Experts of a small language model.
Size: 18 layers, width 384, vocabulary 32768, 166M parameters.
Experts: 96 experts in each of 16 layers, 4 picks a token, a softmax router.
Below are experts of layer 12 (counted from 0) of a mixture-of-experts language model. Rows are named router (the router's row for the expert), up (a neuron's input weights, with its number) and show model dimensions 0-95. Each number is 128 + 24 x the weight over its row's rms, rounded and kept within 0 to 255. Numbers have three digits each.
After each expert's rows: "mostly gets" lists some tokens that are sent to it at least half of the time. This comes from a sample of Wikipedia text that the model never trained on.

# expert 6
router:144145138138149142168116137185102138129162173104133128140119105128135126129130107151131110104143084154124130094123095158082082110119146102134168074082144138125105133116099159107131107131146162094156160131125089103145177120084163138096146125124148083148136120133139141132120142117123060124
up0:102078159166132124131126143116097120124108141154103137138146170117161153133113108130142091066144179143138104110131114153115133110127184132120130110138097161123153140164132104120125124152166155115145122119112109114092134128138136117146110056132129083094128095140127130123123088107131168133
up1:140178112146104117168126113125159142131176115133152153111111129143152149154164134166133174121134158135090108099148137161103124117147118168117164139108123150117143121147132139083114131127172122133131099093089161119126069158136124100124136114144099168129122124152109118076140166131109147104
mostly gets: " n", " l", " st", " sp", " Bh", " sl"

# expert 5
router:149141114165135126118119142146125164152093134144080115177117135101136147132180147082163133150135077125104112133084140141116105181141163119154181133100108111104108083152101150131142117079069102145131159088154104166182142139140166189141166153106111127113125118130134138119127124124133126114
up0:129087081142119088129156118082164111142109150137128164147126108101145145106148129142128129110120132143110187135115162091123171138122149124123122124165112122111088128126117144089113136133145131108091194085136100170131109112130147151133171096079091131156152104109141079135138162127117137117
up1:129137091142102148139086141128171140115128109129123120119139157123119125117162106124147109109145110127134137144099149089101163132130168154117098093129128107125093138142129118104132089069126134131109157146154137103164160158105124134126117090110091097168122118135112137131139108155148088151
mostly gets: " four", " five", " six", " three", " eight", " ten"

# expert 19
router:147089110118141147084090140146117121102132106070123120122083076137131104101138129150089164157109095108111137141103135123125126147102111139148104139100127155143111110138114186117156088168108126114130175133145131152129128117118131135111118129104185125142092136149079128138111129102136141103
up0:147169148109125130134119108112185135128100116149115101163112128101139160181156133140124120113095139130104126117081103096102139110143127137130149127139131109177158131123111095165140146123113099141114136118119110102158116100117162099120134195128143110143125121133145099119115157116124168103
up1:139117151132126126155114097114135086124126157144133077132102112131133155150119108120142092127119145126116125146145113103118140122100129135120132118147107132066127108140122116164098156145171118105152159117131098106146110106159149108137167122170109155121072121130112173119148130099107172150
mostly gets: " science", " Science", " FIFA", "ι", " too", " Panama"

# expert 27
router:140120102102166139136144164132134136128134125097104081114098128108124136145135123114138140168120094126117125107142129090160117112114157093101135118168153155155169081114172163119189164180115142081086128079136134144167127112109094157121145126105083168096136075109127136142062116160120083147
up0:140077089147159144151113123129138122150140128078192080166168148121098131126140115139143175110098100109146114135122123112126155140148095112115092125096173094114101173132118153119109096116107113083157127131130084112071095136180154148150097147141099131109135144089131116128153144173119139131
up1:154112139161103099102151121087130085142143123145172115115138086127170150146169108138104126092140136107142128106073127151167138124127136136119110132090139111096114112122101137098113104158161127117131138117147105146107148146182157091120153142110169159118147169112146136115156136099155143120
mostly gets: " Islam", "^", "ethyl", "ylon", " Syria", "istan"

# expert 41
router:108088138121116121104114128073155085153148111109138088134104165135136142108135155132152134158101158089180123156174117132150168111090061173144110145150160111132150136136128108145103160116149092144107099154119149118138133157188071145160132090145140082144123150149097122106142131138096130144
up0:116160107120129128135159088158148120133118095123111099138102088105109152141160126135145102113065149113105124138113163123139115145144101125070128095143144139099089154076166188157133133077121149134119090211121155170104120108139090138119088125127088139163159145118155118139180124138102134126
up1:102164114132112100110121137110117104099115132182147093094136111136151133134116112135136108124136152090174128136133155115140172115098115118168151168158150092093110166074150121081131110129136144122167156136103136103146140164134125141103155133127152118109076129152120145148110144160079155152
mostly gets: " League", " MPC", " Chevrolet", " league", " FC", " Motorsports"

# expert 32
router:130178129159131097127085139129127114111097109146164175193107107118136150153108142139100134115196135101095132108144146153152122126136149147108125107096155142145125168127101147098142088125120149128122111109142109118119141156136131156114174130103108139123133126143135145179138161112144139186
up0:099089100132116133116144124096124124146107120138114117124177132156160125109130179116125153152099129161121136142115124151137136103106124090144178133108105149115150101163135153167109123081064132155119140123139110130127102132134090148099126098110123098132149174128113136108105147154171133131
up1:113156167142094097127132149162112126091124112128128124141166136107147113104141128159137129077125162144127121122130113155175112131134093111128149134125104122127113149161135138106118105162128142132119153157107092155103156128129076065147135107163152132126166139159105095134094108153130121132
mostly gets: " there", " There", "There", " here", "⁄", " addition"

# expert 81
router:109085139086078136119137130101166111099126097145171117153146140106136152151151069075124139112115176121085121120158131130141146108105172126149144135124126077123147075140136152133083098134115150160158141146131129140145154100159097150148106132058155174162114128143112166116082113118096126120
up0:143172112188071165136162122132143098128088162146124102118127130120097115082137118123116167098085132148079145155148141108135135122155099148112158162143154082117094085086110129143126090144137133135110161153117131157163163135164112114165168131126116131166124129162060111154177143090076145105
up1:166163146141157055159128129072113122150117158136173130159150139128185138135158135137151125122089108138159115134100153092127155100123120142194179156143134108093148128126133141137164148179122119141093106144125109099137107167119161166125135152166115116144126103115151140129131130119128106139
mostly gets: " FRA", " GBR", "ić", " BRA", " ENG", " ESP"

# expert 34
router:146164136097144112142156130147110140112145140133147144071129145129140135120091131145109141089160151157142108148092122122113102106147157091147134161122133110161088108137158135119160111099082107130123154119115102095114153116144135132093157133111149150141136114114107169094135143105143084128
up0:091101121122133085131127149130157127114133108133140115098093128110145139119096141133126151152117089137164158118138128132098127124146094158145163098163144108143114118097159132144137158132135134127079093149119107135089143111143072083103106168146131164082090159113159137137122154088143118112
up1:123142119120138096163162131122119149087114118149123150109158092094134150136167073133144168122160115102136125160087133132153139138139144139119124096108142142078151165155140119141120150108116145098122137145135109116106111110154117134153116139163177163102150110178112073144173134114082150166
mostly gets: " www", "ocarp", ".t", "://", "----", " ne"

# expert 3
router:090151139100073113113130117120130153158114101105109090088122150183085116136124131089116131136130104106164134123166181082124150174170120112134137134172116112106128142164135162176112128106130169141142137095134128120162126120138173173121097122154107135106127118123122139154117116134126112189
up0:123147128162124108132126117094129142107148110150154124106167140131113159107129109085167126141142149127121111153133130106152174143163124120119106149117141129090138115112142144129144075117131180135124133128147123201151124155127057108141119191120112146178174153171127095158143122167145154101
up1:127112201118146135157094131161149109158160142100114130135136126149141122107184123137148116164105106143140125145113124150106125154140126127119117112149169164122184119125118158156183123139108142094080085192124132139187130141160159141146143145130123130095146097121139118158117145143080160123
mostly gets: " China", " National", " Canada", " Germany", " France", " Japan"

# expert 86
router:136162127121147148088108173114089112109135153144131143172152134115103091145151132123166106104141085131131143148104135169125190127131108144117134143080145110166093098141101152156169124113130140107138107137136117151113118105114138133132117149129110146094146096095182116147135160156133071150
up0:145089135055115074110134137139125132148144153154118112099095159184119139143142146094140146128145179112116121074144136130133108113118149120123095145084150167195138124136155149078186112120093107098134143117137127112125085106107127102128117170169127173108121141089159097133166139130129121138
up1:173076150129130125136087128159115124171104096119147101132139087144117093183105131075117139096139065109094132118120098158113141099129141086138086116168129104135155120130087142118158126136154096113160082101139130129132123130155136184144155082168122102180157108147125124137127124129086150101
mostly gets: " and", " or", " but", " &", " They", " they"

# expert 57
router:120123125155120126096135048186121118111173127126125124112145127055123162098113168135104090145134123129132111162118110118104118078197146114122162116155110116098144135102115095126109114162136095133156144158130126114141139159137145121143110134115092101102098113090148137149145141110083108142
up0:141123119095123115126089127152113124109122149115143127128127114150143098192079095129110141118129099139116109109156117116111129125119098111129116121131118146119158119080133111076110101119148183110126117148140112100179095107126108084118091143132129147158129101159135120142127101134121133125
up1:152119122071121082120133146125133122114108112116153093121136144147094120120158108129134116111128149146109123092142156162108183155119100102159108181125131142130108127094119164129115119142109105076150128116168086153111111152088135105136156082145093104188153143169126097139116132169117134134
mostly gets: " went", " took", " worked", " wrote", " said", " provide"

# expert 75
router:124082113076115137121144144107137075135107133119114122138136120142113081118172082127130165164121162148115152123169111117114174146106141134167154156132089099126170109142121111103111107108075090128115152142145110150159097136146094118130128142124154160126140138140147152117106073084109179140
up0:153112124130087130112135128153152156120105135170086156137135073124124128134118110132101168135145114108138097075142116162125087135137127144128110137134147105115110140097102113116101119122163141101104115156102115121166145118176119121098056156209126109152109144117126144122182087135082130077
up1:131152165076091159168127167120089132110114176131155103124128141151152116145081091119146175166146115118105141152161152149123136110113111099162142101177125107165156126118126140138128162130130149116159190095136147144167127121114132196124161126139107140140101152102158167107123107132099096130
mostly gets: " Chevrolet", " Nintendo", " Racing", " Motorsports", " Toyota", " Orlando"

# expert 92
router:126108143179153135193110132117152153122096162086114126136116130142149170148175111086136123128129152143114118141126101119139096133150112162123152159084147111119103138110126111092155121122138157084135145148154135148136123125139137173125117117136141119137134121094206148160069137169129175139
up0:140129149101087070147122114102082117112140151146154130125162144081160128146164143145141156131168142111106114131135124148128121126105140112084172099109167107129126117129120171153119148110143123138163162073118110178142098109102139148113162141113166107137129091104114124092129120130126170141
up1:141127119140120151133148159123114124140102131133093148140147101153112113158112142132147144177130098117103112158159121097153089116173097096126174085144115098181131131133127125089158140129110117088149122142109076116166112110150130171088124112101126130116102103159152143098144138137106147143
mostly gets: " A", "This", " An", " My", " Your", "The"

# expert 2
router:120128111091131123141132171153138125145118114100168115138078115156182113117112113141118072147168127167156065140154182100143084082137098152149116131101160160118175105104109098129111112145129082113123126119112136128163114132126170127117181125095137120153127113173120112073108104150123119126
up0:173157144151121136105153113146076147129133141118111109136095131099090169153113132093114134097157154141122120156125128134117146184132102152157118154132127154142149085122139133139157128114079083158133118134139155154169135124157146142186149182161111127163151089094138126104111107128118120107
up1:121143128116104106120154109140140092157170144178184139173132096116154132119144138102103116125154113115088130109120120117190126186172141147083154168115155151120131113115124155125157186149135103098109148154104152161135153084139144122134147137122123183123141157091140167134168119113147140146
mostly gets: "š", "č", "ž", " Š", " Č", "uj"

# expert 33
router:145134102153094139104127108176135122109161124164163135136170150102123159135160112149091100115108072103139123120147149118110138119167142119090151113133089096114105142147141139114114110136205111128167120137142123153124065125133133134159112119144072091145105134130153127109145117133129124119
up0:113134108134132124145113125108093156128123170144111126092119085108099120193105128152136136163136118112121128131154121129139159082122188126131144161145115112148141148127158115150089149155137145121083139115118158117091107093107081109157094085140108130159089135113118148156152123134156177141
up1:111126146145120138132131133139103154123130101099105140114172133142155139123145116164148125134079099095173155113139087105146083153152110157096101133169071123059085109126131155150108147139137083109159113134108150135092129109165168132163153131175122162146145105148096126191104136124105115062
mostly gets: " worked", " provide", " using", " make", " wrote", " gave"

# expert 79
router:167196123136145141118176173151124113145125154120119100132113147164086105163107119119114097084124095178116109144095130125180110130128132114118158132148117118128090125131162173114157163105121112106162122182132136106124148119117183099117110166153143155136164132177142158106127078129146110119
up0:123134109122140075113082132083113125104109129140098158151162132161143092143162145099154155094122139124114168134114127105140115176104138126110098113168167099139121084147122088141192147101150117116141144121125140124158135130147121139122125103118128169109125140156139146141125143147123145086
up1:115145089139129142141148097138102163113125120164116122156160129151117125126096109087106153142123115131113130129135090177145151117163145149111094123155152089115144115191097137150128165123139087181107132152131154102143144115125186126149113084128109137147132133143114099167138120154130159130
mostly gets: " \\", " trans", "\\", " ref", " inf", " dist"

# expert 48
router:128144155165106174138127126114129155112164108111174118103151140121116118121145098115148115156149154178142144128121187115143073105141157100128146118110103078126124141158077144108105126125109153139155124123131115115118150137113094139122119142097122138157094144161129140157128138083094104115
up0:088117130154155159157158139105118125124152081144101157158156112145123108142136095113147125089150107139101103128106120136114107171173095099137166104120132100121099176135140102169136145085135132152131095133123113117115151113113168091117147160122153122143185153140140126195163112091135107129
up1:137094165142159090115146125142108102098158163132135083140122114113136137103140166164140186154149108116086089110113122156156113087092099170130117151122152162085137151170131162124125120117098129104121119128135149104114141110140140150129137138134179143069146106168099135109142120106132103164
mostly gets: " Mos", " Roth", " Karp", " Bes", " McG", " Miller"

# expert 28
router:134156092093113134079118100138111167089155127101096196144118086077099147130165091133117141129156114127114113136075100151129182144126123138148114186128120091125076085113154174130074131147154139138163118149119110138166117076148127091102167124126108129152146129159158111135159141137101133108
up0:165074101123153120093129116153143107092108173109130129104073161143116135152156161172121093134157148148087148150145105114135180169106110095157106131122123137148131096126138136152148140077098159175135111123138109150112128166146126118107118144116167112127108102098118133130157178139131113171
up1:146136103127126126134107131106133174121083132133154092112125111132108108097119125132147111169149135144138137083111145150142126149157136138140169166133082173116125135138156103110128060166146143150122081167131125141129111131100146146089078131148153101131143136111147139117141100138170147114
mostly gets: " than", " along", " who", " without", " through", " between"

# expert 59
router:128114110143128107184138131148120097157166136087135142132119090144140137128092157130128093148134159163143136135121107108103129175150179090111113103122141146156147128129115153102145126137121118079111132102122139097135148144107090142139114123166138148137141140113175113121150071106095162182
up0:131150133145117109143138099136124170089132139098104133128167167107127149186170128128134147184077112137117112098148096076135159132119122142116125121145146088152149090130145154123104182106112117113120130137128171168143161112150115096137121123138151141128141125129155130119154144107105118085
up1:121063161158124137200122130150147129121136141118141122115122145152126132136147084161155097097139160107123105183090132067105135143147140144112154150120107122145088149133102167138114171160146112114123115131154138128099143128160121112121124150159122102175121159115133128092159127098085085146
mostly gets: " railway", " rail", "ł", " GT", " mon", " station"

# expert 44
router:106118143142102133079127092119077136150138120104132140122111107148132138092132079117110111136154083114123130097152136162118145152148106156137085188148097147116097131141116093116119163141138129132114129126116137153096137133137105121131131130134175148117111162157144126161151153120119131142
up0:137142129184153099129117131126125162164086115141093141153150082125143118130138110092111118127112150144176143137174118116110127089105155131133162080132135128146113129097121122164080142113171109111159097094088153144123123087104191153044102131138083165114144121119148161133094144090169131127
up1:102113149147122158128139094104179172163135118113120117116147143117126102137152175111120138147172123150117130101119126166100162113097170167118098150136097152155119105124124147115105117099153096122139110111115136120106147188103144176129119104118129118155093149107088090099117135098106162152
mostly gets: " until", " during", " After", " During", "After", " before"